Weights of a small mixture-of-experts language model, trained from scratch on English Wikipedia.
Experts: 16 experts in each of 4 layers, 352 squared ReLU neurons an expert, 1 pick a token, a sigmoid router.
Below are experts of layer 2 (counted from 0) of a mixture-of-experts language model. Rows are named router (the router's row for the expert), up (a neuron's input weights, with its number) and show model dimensions 80-119. Each number is 128 + 24 x the weight over its row's rms, rounded and kept within 0 to 255. Numbers have three digits each.
After each expert's rows: "mostly gets" lists some tokens that are sent to it at least half of the time; "gets" lists some tokens that make up at least twice as much of what it gets as of all text. This comes from a sample of Wikipedia text that the model never trained on. Tokens count by the router's weight.

# expert 1
router:097132118144140090096155148143088111140115134175150182106170083126132143100144061150122117185124162139125139137143141116
up0:139146125106136120119152131129117113171146129108146168091156088141092134116115140133139120089108123149117128106096150109
up1:141119153153149120123089128104125159095150108102172191145097111100120121146142105082163142159154096169116120146115125095
up2:117139113102146139103122117115098116077114142129118106118132121125143142094109136139164167129164126136136132131153108112
up3:134143095099100121149178069156159123153169125099134110069104166112115142123112120144139139154090100091167125127171109102
up4:093100115123158111115093131103116132102159133139136149150153136155155145103100152142137172134138121137131091138168120106
up5:114084131164133074155099130104139115180114144160122124081155128103131164070143137158139123116121117131106113098114142069
mostly gets: "ents", "ities", " design", " life", " series", " success"
gets: "s", "ation", "ers", "es", "ion", "ies"

# expert 6
router:134115126140158103085079154117147118136138127156106118135109142095118139111172120142188127090149131152137111124150117111
up5:130158051115134124141100113112125115139114169176133121125142105132121174103120151128131119087105067113128123129106112089
up6:122120121126160140120130146167128147145112153121155130066130070154145130176141114091135110128122132121141118113117118174
up7:149100142134075112127099133116137136162140171131092132135108110157161149086125115081109107141165108115155127151130107117
up8:131128122143130117090168114069136176133114113115124107140103120124137137117097101181146108102123090112113173121157141157
up9:123143074107127078135142170112102127131128176170125089105137140156111132133106147162107151117161130126147113113137122130
up10:130140130119129125146118156123105128093118076138095125143127143172126075120100152158112119165156064123095123108147124175
mostly gets: "\".", "15", "37", "10", "40", ".\""
gets: ".", "1", "2", "0", "3", "6"

# expert 9
router:146076098145136125125192126120091140115134113110145131159131158116110140150109140109126096113129134141091104165136112116
up5:144104138155176140122105114117133149163141122113168120151122131082117163113099153122125103134106093144124119056133116084
up6:123126110086146121145152148155082163079127131161109111105154140143151151157139106167102144150146120090130099140137122136
up7:110142102141122170124123176149108080155124128141198131127175126112141166137123138137142121121132136122146131094103098169
up8:096114110112097148108137159118114124142167129091114102145137140178119129140171131113117141135104108148111121078114154105
up9:167103105112094107136120090151140126145143112152130129086119108110098123135102135155093121142110116144157123115134133140
up10:132113154109119075125154138136124142088166187128121100108142109125141148093111116105067081118133110093118156121148182114
mostly gets: " Be", " I", " Jo", " Lou", " She", " describ"
gets: "on", "b", "ou", "he", "re", "ri"

# expert 14
router:115066072137136118167129162139143126152155110129176157117108104111050126154128128142118113084131090114091156102145129116
up5:132144117099096099099108160098100117141085139123112146134089169163161126117158128103121151134139165104130133095129081140
up6:140119073120126054124126151111147114140135081123119089123146167108104135141126118133093158160152154156151117136083192116
up7:110083138124151122133138155134091112165148171146146148136088142119109131137105143134144140120151135137081165136143133090
up8:114118137130139109119168104164088157125170102146159175118122128103158129122122075115105145160102121092102114163157136139
up9:174108119110136164128121141114113082135186128113105135161113115115100161107110151077131139100144135117126148123158146105
up10:142179123163149141118107104115131110171141125144131127106104143152166130099101098143102143167082113092156163127155144108
mostly gets: "|", " |", ":", "):", " —;", "="
gets: " |", ":", "|", ";", "-", "\n"

# expert 0
router:153113098148096154160133128098136129126169113174130120128114108114095130128154142109096151155147102122137111100159120082
up5:107141126152128117140095148113123126152103170110107105130101121108159133118099093145076088136114103132119141101111084184
up6:110116123102090171114109141125148117168174143166134127105157118142113117108117123127139135100102167141117122167147059109
up7:214084112138100103133093155148116155133148138143118117154173118110119111136122139142171126169101156125086163122113172107
up8:107099117108154121130097117134147077124131157174086115115084088110114095171104096146120164100112111128089106145152161145
up9:130095146117142135146157124136159134115103133145156149146112181115137117083119119147176108143129108129093107137129154125
up10:133156171128113125142112130124112178124182072123142136103154110102102135108151153120143107137131102105122144102113114166
mostly gets: "st", "ir", " Gr", " Christ", " Sh", " inst"
gets: "st", "est", "ir", "ig", "id", "r"

# expert 7
router:144096106151139104123118141141117141144117136105117186117111122143087131144147168120131119090172169109118107179122120059
up5:162132102081152131133141144102137093136155149101186149157135103108111132119160131077132115131113129150126130151122108094
up6:161121129126110129132114128083135150122088142153145129124088127193112102129124106102123131130095130116136144137118136182
up7:162158139132178145099139136126107158142168126134097120131142163168107133152149126134098138144130158149151167119101153132
up8:125118119164092114127103157124128145165137112128089125160128106139151105072158156130106117080147103151120140110140074082
up9:126129172098159140124159128141159115129141157136177147138117139121159120154112135114135112125087156131123145157139188111
up10:164122105157150115103094100116088091133127123115118116159146146120152118124127156132121153116177098138081160167083143113
mostly gets: "The", " the", "In", " However", "==", " This"
gets: " the", " The", "The", "A", "==", "In"

# expert 11
router:133119145068151102123091123120117108164128109116134138136103108151096176136127119149119096066132123110114155121160126136
up5:118118074108120118093125129125133119146159156125108163097142097115114125138149149097116169179164126148137171155143110108
up6:107121200124101197144168133087086098092126135112112142109143161112129167140165119091118164137156088157113155133106102132
up7:184116160135097139116118189138132107131146109179110135111120121127094142125088103173074093122136140105109120083126135128
up8:100139124097160157137123144127096103095150117137121105085113153126147157159129114117114075098127107124111145152121098104
up9:095137147168147155094134127104142126139156114123147106129089127148150181110114157101117112118119104154124138093136154148
up10:153121137124133094138148168138097108137108131121112117160141167126091109124129132120116136151134156139135104104131112117
mostly gets: " and", ",", " which", " who", "),", " but"
gets: ",", " and", " that", ")", "–", "),"

# expert 15
router:174135107138156140118103115154126113120143122104115141141119143100079142123160086186143092086115120129121168081173146144
up0:142171114145139112114118071156049097128124147166120136166136141141125108178123107132114106125136118144112133079185098144
up1:143135130067159106112123130150128188146079077139144101145119132123110135144112071112144123110133168131097142137131124114
up2:141112111163150126122144148150114132151112103152118159147119089100127127136117164176132148141109109109138180078132130134
up3:141082092126096125104159133129124102086110127125161176135128111127108118171093096138091124081168117092146133121130107138
up4:137102124150139147087161164134130085162125106106150087134114146081121095113097148100080150116156133134107160108132099146
up5:126140154142114121127189125115103109120136172140139119137155133115071131124155109074131151148127112138128076135129108161
mostly gets: " f", " F", " def", " inv", "-f", " eff"
gets: "a", " F", "f", "i", " f", "o"

# expert 12
router:119091119129138117129135156143090108113160104138143142129120133133091131107130112111147127100124138131097138130140128122
up0:167113148134156174117143104085130108090098146091086151125112193136124098098119156098108103149104115096155091107141125111
up1:121104156092120154153125116155094126100143123104117157128122075129146122125154142123150111113147154124179129140147096097
up2:135120123164147106119160110142114095124109142113140144086172152147134100157162091129120116134162093135120112100177082102
up3:118153144103121137117134141106130118122131095127145147114152168139135149157169138074135103150124151111117134155161117163
up4:165118138095130116146147117145133116111149142094123144096109129147114111149115098142097127111115146146109099145092107117
up5:149102139137122143153179125108119113160107085137106143109153123131102132122162141151129129070122127107107112149164164156
mostly gets: " by", " with", " is", " of", " was", " for"
gets: " of", " in", " to", " was", " for", " by"

# expert 5
router:104126139148111127093120160120129095155125135128154102153165121064150185118167087131116110149126139116139188108138130118
up0:135140127128122125098084145150137145149127195131168117093151116105125129118121117131104102105107111142130106133117144118
up1:128120155165104112124138144089134129127165176157170107096103103067136133120131115125152131157089143105149160150091159113
up2:168117109127149158139151110106145099199127145104124138136120142116158151145110095126107128141094148145127139130098082143
up3:134114113143101159090155100129131143139127117132173135140093112169130173109125088153127104167099141128088136139098141132
up4:116106161161090106157131149116145070127125163105122177123155157124152115105120076130105140130160127145124164076128120135
up5:123096114169164091071116148164146125079130114117150178141124111101094152106098140102122153138103133119164111128158140166
mostly gets: " film", " team", " World", " album", " school", " play"
gets: "y", "A", "ry", "way", "ey", " O"

# expert 2
router:189128123089128117123082137067124105173160133122118152099124142128077124190151106141165146155108088129107155101126069094
up5:150073142145143160155110101160112146101120108118139117096113145154155139095117116128101132076101129129141150085127118122
up6:100108150132161098112088110140126154136123100101120143126166156111065133201152131118132076099120120086148181125092146098
up7:114125138154101077160134078121085156125123159104082146144142096111152137076116117125180089153106109152076112120097146138
up8:125141140134114101117090132119097108158139108121123123143101152102114136123128119151137129126065148155102098128095144093
up9:108116152099120145136124179124102135094101171144122129114101117188135110096126119121141104111119148075088124153130168115
up10:125124149135090126162117125117142116142080133141118142122087141186126117117131133103132101173127098113121119160105058152
mostly gets: " D", " M", " C", " G", " p", " m"
gets: " C", " B", " c", " M", " D", " P"

# expert 13
router:159127131126107070144106142077105132173151141115151116058130130145110154089112071147133110111098108138126092123143086084
up5:179141185106145151095134094133133146120169132144083129128078151128124160112160129171142136135107137132146162167122144133
up6:139106117114145133141078120115070111140149136120152146127126096123114101131113149098164100200118136073123132129090133117
up7:101123101133142121107068135117181128105112100129126145152152115128104138106123086108119141148138140144164159112146102136
up8:090149149082108119133143135091132122121112096152129126150102131107111106116120152148146110117134084119089111088173095160
up9:107176151119129083101123135073147139110133135095118133143126151163121081156102142114111134137111128088129122087089115111
up10:157153152116141076161131130107178142114111097114125110167148107124154089092122133126108108168077119104093135110144154105
mostly gets: " |\n", " (", ".\n\n", " ", "\n\n", " |\n\n"
gets: " ", " (", " |\n", ".\n\n", "\n", "\n\n"

# expert 4
router:099070118139133109133173149124125124138105125130118127122136055114104129147153096142167145143109158157073128114138134102
up0:092106150094141091101147126128097153146119113143134146106120114172145112128151147144135087124142080097130128122107177100
up1:059092110098115122088130122110139134146126161132145135159118103099115145159101139126159146143092152109090132115146085124
up2:129090129119084125097166120122098145147167118104134093126107142106106114117119099143116118112160119139131112104119112128
up3:135124096113096146130145088146113171130141122144123107116184130142118114162097144126111123147140129118074148111155109137
up4:138101100145111116123148086127099164090139100103142173097107120120129128145135158161149132186161118158136113095145113154
up5:132154127143146085111147164162132120133162103138105108129140111093087170115125116210119128134097160119127131089124161119
mostly gets: " a", " re", " first", " one", " two", " only"
gets: " a", "ed", "ing", "ly", " re", " one"

# expert 10
router:144070098125186122151148121100145157144142115123164107099150074122135140153177130160116136121128126139155078126134109117
up5:146140101130112111116093154177135132144132123137166087120103138136122102153131084126128088112102155113154123145142140104
up6:126149114113129173094162131079089081096144140135133146109136110096127126095130178108158102100049148100114142138089129104
up7:154137137106154130131193110133150126166121103134146115142125116090149144131151064103152105066132110175167147083135093128
up8:168119118095153126123123120103156124119142103153173115101165144133157140127158162135144111119109132128135139147135131130
up9:100087079137145111136124111099115141118117112113153130145124123149162133123163127137145134124095160162160119114160146126
up10:156143099086155111161138147122110124147128155137129103137125156177154123114150158110100145123116149154139104121135120110
mostly gets: " Car", " Col", " col", "istor", " ord", "ust"
gets: "or", "ist", "w", "el", "ol", "ust"

# expert 8
router:119132121128108149135149151097110094107096124069152112112113093129114159132138144135108150112094075133129130158131127111
up5:096116126134149126110112118129096141092123113203127149116135128120126112149118085153112141150107125108122149096125143168
up6:062093122163104124093127125149093099114153147111145109136164119151118137117130165092105140123148161158120127127123161110
up7:127098122170134143143094154092098084152086107081160072094124097127128121171135093105129117110138155167115117099136098141
up8:132130168169097164152149139126100134125122123126095199132100122102145122155157155127134108121109122126113130150117111139
up9:135132156103131097124145138096143131147140154113147076112107078072131186136077129147084149120077118139111135111148156126
up10:135105115144126106078113123092094157121111135109164138073143100133111135106125123088118119152156132144123118129125121117
mostly gets: " dis", " Man", "an", " min", " Alex", " Mal"
gets: "an", "in", "is", "en", "ar", "us"

# expert 3
router:173157101099160113137120148146131098149097125102146160131142126089137156141106111111137110132100090150080144149104129096
up5:126115145192167142113151149130107128139095101136126134128123127133062107154114102147137121107128110112106135117112147084
up6:114115146101116069130159164120122112163127141069169127164120152125097139135129133121158101154147108130106133128131124106
up7:104118161077084140155149128123147144081100132144127119134136159115114080184145132106153122097158131114119194111171141065
up8:123162084116138106088147137097130120176133148120135138117136101126161115127156140133155178144168118106060117116107158129
up9:132109110124198148101080129143129122176087148135138132159150132156164107168125123095160118085146143213156134128121145116
up10:149126162103180105065120127164119100179119137129141154086111148126133107112128135108127154155125094081116186099146108097
mostly gets: " mov", " app", " j", " cap", " commun", " com"
gets: "ac", "un", "ut", "ro", "o", "ap"